Weights of a small mixture-of-experts language model, trained from scratch on English Wikipedia.
Size: 10 layers, 91.4M parameters.
Experts: 224 SwiGLU neurons an expert, 2 picks a token.
Training: 923M tokens, 7344 steps.
Below are experts of layer 4 (counted from 0) of a mixture-of-experts language model. Rows are named router (the router's row for the expert), gate (a neuron's input weights, with its number), up (a neuron's input weights, with its number) and show model dimensions 448-479. Each number is 128 + 24 x the weight over its row's rms, rounded and kept within 0 to 255. Numbers have three digits each.
Before each expert's rows: a language model's description of what the expert responds to. This comes from a sample of Wikipedia text that the model never trained on.

# expert 4
What it handles: Inner word pieces of compounds and place names, like Sun-sh-ine, northeast-ward, Run-cor-n, -ford, York; also some table pipes and spaces.
router:096152167129158072142145145133095111161106099135110106123154134114107149143122153136169124142141
gate0:106144110117125121107141119116138108114115153125152124153206128150132121138149131138126134134128
up0:127083121132104105088148097125142107108139116149125062130107162115121081155139089132137132155102
gate1:103154128136124133154109134120131131126103134110156117141154128097140094122153155156118162117153
up1:132135171184128188087134161146128149124121159127142125144176141106139140153102093098153144129129
gate2:091100132172166154154116133119128116148115085146170146101146162122117156133149130093074118130119
up2:105147163147148093155138108154114124061099143170130104102124132122131155166118164128081158131133
gate3:097120160145135119141120150118098084102120172144146089148093131133105166125103094115132135125112
up3:118123127114131117133088121107158131115124150119171103156121128103095094133113080112127136177124
gate4:123119162164178132137138075112129143108108135140126103120141085122148181154122088103168142112122
up4:136158130184117116101133115103133140126153117161116141116122107126151113186113146118104133139131
gate5:119130157140162095094132095118158143104123151144153121092150155102137085095091165164073140091111
up5:125159084152154120151102138101142170141146118155156161113114091124125130162131142129146121109149
gate6:156125129117165103118131110141101102171140162131100133128137167109122133151135113144120143110142
up6:132166135111118158151106115168117165138091130128119143086104098142106086125128096143128162101133
gate7:110138136144162104145137168114092136136146138058142176125136110126163174095125139180137056147149
up7:098131111106118166124143120098099145135131133165114148091125104176161090138109094149123112139110
gate8:138169147120124107164154113105135119093146112150103108126150140175121116082134132160149146114099
up8:165132152151115125109137119144143097104137112097092111132127123134095132128195101137151123092124
gate9:155098170111162095137113160102087120147134163118131128112122133091121121192155126080156146120143
up9:117141128107147115180115082155099132132151148173145074104155156134081136150107169163094136093090
gate10:084099143075119124129130141117115159105168144142144132148121167139124160096117111129153130165159
up10:134156130111141128140100132123164141131096137121136186153104157134120115170103136166103129120144
gate11:090129116147158129122162126128126131154079124130115154089103155157093100119117144129136143136100
up11:139205112142185121111124151143114143073100115140123104105138125119083144128105112131129129132161
gate12:086127121113123089132079160106124150108161128123101138110143142087179131114124164125122125135078
up12:140129129151107107141177095062122200119168123118150101101089150091164156124116126077141120099087
gate13:144118163120126112126129093124095100112103142085105139164096150150114140136144151159137170117119
up13:129115079181165148124083108124115125127167092178122117145148152121121106139069095113111145122165
gate14:107156118137086080156126140137116148145139123171124147136123135161122116105104121091112164119093
up14:106160140158125119164153138133108099193120137161124104104147050115110099154142137155133107139128
gate15:094096133097094123152123116122150116133149147112151156129119149106122150135158113082124100133103
up15:120130149168136102166082128153147104073117168144126169144131123143138137139125096113132131113095
gate16:124145101124106093137119159117100144169100116087062140151128088130116122091158132124133162114127
up16:137142140172121147109149140168173114157128062113133104104163127136118106131118150099138122079152
gate17:100123085101143127108118109094131102150144187112169126108127123081125094123124115146143136118154
up17:090111160100077123109071161132149134112092144101154129057086144158132113137122098160132113168152
gate18:114121113094110164174066175082165104122111141137171115116119160157108157131087130106132132148084
up18:128116097138172105165096103139130137121207165162105114157152137133103120162102155127104127121112
gate19:141118126140143147172127137124073137132120135088164157104120128131125108149140174120081092098091
up19:141125106086141141080129099124135116125114090149107142124126122108061134132141123149108111174075
gate20:116163138129141141121114158108118171134153176145096121087108140146139117122107119080144127111151
up20:110106120114164118137129117124123157159176081177097133124160172163135118084113104103111147124156
gate21:124141129105118129137149114166140091155114105130140124148125126079117183118087106104167098126133
up21:090156134112156171139084129167131098162136059119107139098163118092067152155119158153115118172150
gate22:143118127108150123160144142130137149102111144130095118109115113098104137130118160124138119099116
up22:120100145110168128167145171138137133164162088129105117160123193106079121161151121105107173152144
gate23:156147132126137131146128136124133160104156132113119129113151087118103147111136120126116101108135
up23:154114121111134093118129135159148083140107154104122140122151112135102094117129131102139133141132
gate24:074125112115125111144104100118091124118129166127122124116143115107136147119124164148123121117145
up24:103130166139141103082155105142148123151108104107108126131137140115106134108140157151160073104128
gate25:117133105119129091176099148117126094146136136156147070091135131143099150152103139179122083150089
up25:108122110116141143128151142121140145086130111150116177127113120094137142113127146154127149144132
gate26:149115123138162156119114128132138065138110105095129107183123124083180152119131117098153120106106
up26:092160151130127107089139131101125133150167125141115143147100119117123131185114135154073140114136
gate27:137143147119104100157128164110100084122132106118122139122118094114095203136124108149112131150163
up27:066180138100121101105131117175134109156096110142087115138169154144151118138132125131196124142170
gate28:109125154156156093112127117146109118092143183146123125130126130153133134169109116164124107140124
up28:118128165115109146123148143097100111107141110100115125125077121081081179108160148107086125107094
gate29:118149101161122119141111153123148128148142151089127173109137155146154146134156212139132123120120
up29:111144152159110120123112130170142108152126125157067159102118100130116182110141115130158089106168
gate30:080132132138119102105151098142122103119157123135113126132137190151091094114119133155166121056131
up30:169137131124147123119118114130177130106128134130131100111140059131135087154168111117144131115158
gate31:106121104096115124120146122101144154153157153167076084110127076141103107148105107138115126144130
up31:144074128111122137068156120125142131144092121177194125084139169076113161108153109156176139134163
gate32:155124163156185150150111088137132070147154137142100133092085174114128115162151139100139097125131
up32:143140134092110092092117132129092102137140137168123144090122090172126165169141131116153149127088
gate33:117102156113117064151107122085118133129160136167118144146126110154087132130102158129161127137170
up33:142126090179157129143144088122122112152125123127114161106146114081147122097105182119095103141105
gate34:117164135158144146121118115115135084104112127121118127123110164180173091168163113136132124097103
up34:096128168131111098142115073132130117090082162119059120132108124142133071125156177139168080130090
gate35:133135144143156140069111121153118146149115153106160132154155139106102134124136130114134167146139
up35:156125133100148130098130083171107136134136111142122116101160138133122110119110098163127065153137
gate36:138135110127120112122114146124124158114112122121175150148140144094105118089145135149149130121140
up36:092156169122096104122139142191156113122163117126149174156133167126137101143136145119113155120137
gate37:178144094137146138143159165095137131127159153140068163141137122123114152116129105155090137138129
up37:108138123117154129113148133125107134139112117177154167133108155132146167131088130183150149089108
gate38:127130138096163058126136125137168099161124115144126129130093137117152068162141116174132084134140
up38:189123111171105133170186144158121102106057106142135119164108116136154095138149134110115165126108
gate39:066160083154089094160110123141108124140129132158105153117130147138152110144127148151162078156121
up39:128117112122159103128123149110129116136133080129133107110131117159108101109112116128150125136195
gate40:151121124116154126122136110140130122127145151083138128163125122116112108140115113101159079118143
up40:147124119085142147164155133084114063142139121148155135131150150140104128127158112129121132181100